From a checkpoint of a small mixture-of-experts model trained on Wikipedia.
Size: 10 layers, vocabulary 7966, 14.6M parameters.
Experts: 32 SwiGLU neurons an expert, 8 picks a token.
Training: a variant of Muon for the experts, 288M tokens, 4397 steps.
Below are experts of layer 4 (counted from 0) of a mixture-of-experts language model. Rows are named router (the router's row for the expert) and show model dimensions 0-127. Each number is 500 + 40 x the weight over its row's rms, rounded and kept within 0 to 999. Numbers have three digits each.
After each expert's rows: "raises" lists some tokens whose logits its average output raises strongly, later layers aside; "comes before" lists some tokens at least twice as common just after its tokens as in all text. This comes from a sample of Wikipedia text that the model never trained on. Tokens count by the router's weight.

# expert 41
router:510500522515473491554520545451438558527514559510485489584517491518547493427515449532489546531489521525558503449449520585527609517484517507478484468494524462491481530411475556482444492496471548465525559476537460489502564568460484516503502451553548475545532441573479514505472473495525428522569498416527460509513458552487523490469521476530510464428551413576449508484460522533461510531566
raises: "5", "6", "4"
comes before: "0", " |", "9", "5", "8", "–"

# expert 87
router:546481522512454483508515531499389507512493520514512442591522525550486517466479422544440511544490535505537532485498509593507568550503512503458465494486511471470493571415454513504481515522494505458511529502510496488519525533495487520507510488581539481592515470592463508497488468502530446516546478464445468468544436528451559456408545513505543532463521398590464506495448544596473491512505
raises: "1", " ==\n\n", "5", "3", " ==\n", " times"
comes before: "1", "2", " |", "3", " |\n", "0"

# expert 30
router:504487496555434541510534544464460516538509494558556484532588529547541477486494479514479579500404559501511511493463473524539486564551537523503493487452530528478472504460479527473486523506473580454517505383509417485469492533461475482496489465524484446542519473626496504481443478490500426574553443468466467519494442552448507492479540476521541551497545477523478479504459461627492517499507
raises: "s", "n", "ial"
comes before: " ", "ing", "a", "er", "es", "in"

# expert 82
router:514440537554502521489513491390501519545488612514553471535521482559509555477497431513513519553499540545553519459466499534529527531547562470463428455491510438445469508409484576448470519514452518477531540480556483478448548507491507485498533467528577499574528468518421523498460368470525507515547482444463502504541483582464501463482479493541543518495526444499507472499501512513451516539520
raises: ".", ".)", ".\n\n", " (", "er", ","
comes before: ",", " of", " in", ".", " and", ".\n\n"

# expert 60
router:582493526513454538513530564486428487532480520504508453571537499569513556469495479510479543538452518584594537466487507528500523554529518500485482452493548437449486512460453535475502529511491578478537537486508499466456512541472419562521558468605498468528534445512492510486449453490541459547543425462454485497484464559455554448486545504510505509473535468527460522517483502605412512507557
raises: "|", "-", "war", "w"
comes before: "-", "|", "==", "===", "The", "="

# expert 67
router:544500572537512492548600571445496572508572574519519484576543512559513515469489491505490502520436516570532480474476511567509520560502503521542484472451506457484525508404429574481506503543484492529531491471506454492473555522502481567456582487506503425512515491514490481541489434530549456521608489469447475496506492542491539431495486479550469480491501456518410516502508545520416535520545
raises: "|", "pr", "per", "tain"
comes before: "|", "-", ":", "|---|---|---|\n", "|---|---|---|---|---|\n", "|---|---|---|---|---|---|\n"

# expert 16
router:560470526510467526524535510488481561514519603510498456512513526572468528430427491547467494553470542541578517494504545510502515536535492513479511461483512462469504536465496567468429518560461518490552552470572457462442615509484480531477529449600508401517543495538472505510479487524547490500529463464442443477538459585480540481498517528510508539480594460536450445465467532523504514525532
raises: " the", " a", " an"
comes before: " the", " a", " his", " an", " its", " their"

# expert 68
router:543491495530483538527510560478468531514509516488524479592521572511511511458505508510512540520505523517574523469431464544504561555525485539470473482445553445439501545463496519475448504507476559499512547449537478460474498548455452504496582456577528393508493497500462504505481474496531399572547471469399434463545459526426551477478587555523508524472513475516476476503467500570421524495499
raises: "==", "-", "|", " and", "W", "J"
comes before: "-", "==", "|", "The", "===", "="

# expert 84
router:508480508566474480490505533472401501515516546518509416606519518559498518454463402570490567533448542535565528481488526574529520531483523520465476531472509503465454562447458506497484520504461558447526505469506510484502522508486501523495502470521503446525526442612460536481503474513551460563547447467483478485532474518444545473472518500546513541496521415570422508475466597577484498497503
raises: "==\n", " ==\n", "ories", " Name", "==\n\n", " ==\n\n"
comes before: "1", "2", " |", "3", " |\n", "0"

# expert 52
router:508469526530489522520528483478463541522521576529481445588520506502482575472463500486514530559497536525545495460493510611497600516521511536441494469454507478466518523441469518502442491564458488487509518473540451480473519508401465491485512446488592471581484447475428509570457477515519427527507431474528481427524447503481517483458528559546519548508517460517449469502466519611465522531540
raises: "1", "st", "2", "9", "8"
comes before: "1", "9", "0", "2", "8", "7"

# expert 78
router:507476529578487535480486492382497477524505564525501498545511531560526541504516458519479538524479524549531526491469470529525532514541542516452464462492548457464468541384463583408494581498513544499519507485509460447461530515472499536433561489535541474588513490505470558530456389480517473525507445453451512498517454597495528466427485488525537531460506431523485521504500519508436538510528
raises: " and", ",", ".", " for", " in", " with"
comes before: " of", ",", "\n", " in", ".", " and"

# expert 81
router:550486528549477481508539522362475522574529558494505470537519500535540513505504438532490522544495500557512537444471462532543536517516528488456479467479531477454434537441510547425474521528450509464561523498533493422476516534451459497438547462528534475567513489507438557515498348503530485515519470493436481501475461557485514496493489543562517515493558411544500435486453493492487552500538
raises: " (", ".", " |"
comes before: ",", " of", " and", ".", " in", ".\n\n"

# expert 31
router:489469524546476528500497539486500483545478535554484494552473526561524566464451468516443561545506525509534548517505492555512574531543515518504499417412478412393476499458473523486478546545504515459535570495559427473477601513477502518474574492541578471553532473519472545533501479523577469539538446475503462488509516553429531496484532510505554515506499475530494478423462496589461539527522
raises: "m", "min", "ten", "l", "aged", "%)"
comes before: "1", "2", "born", "S", "D", "M"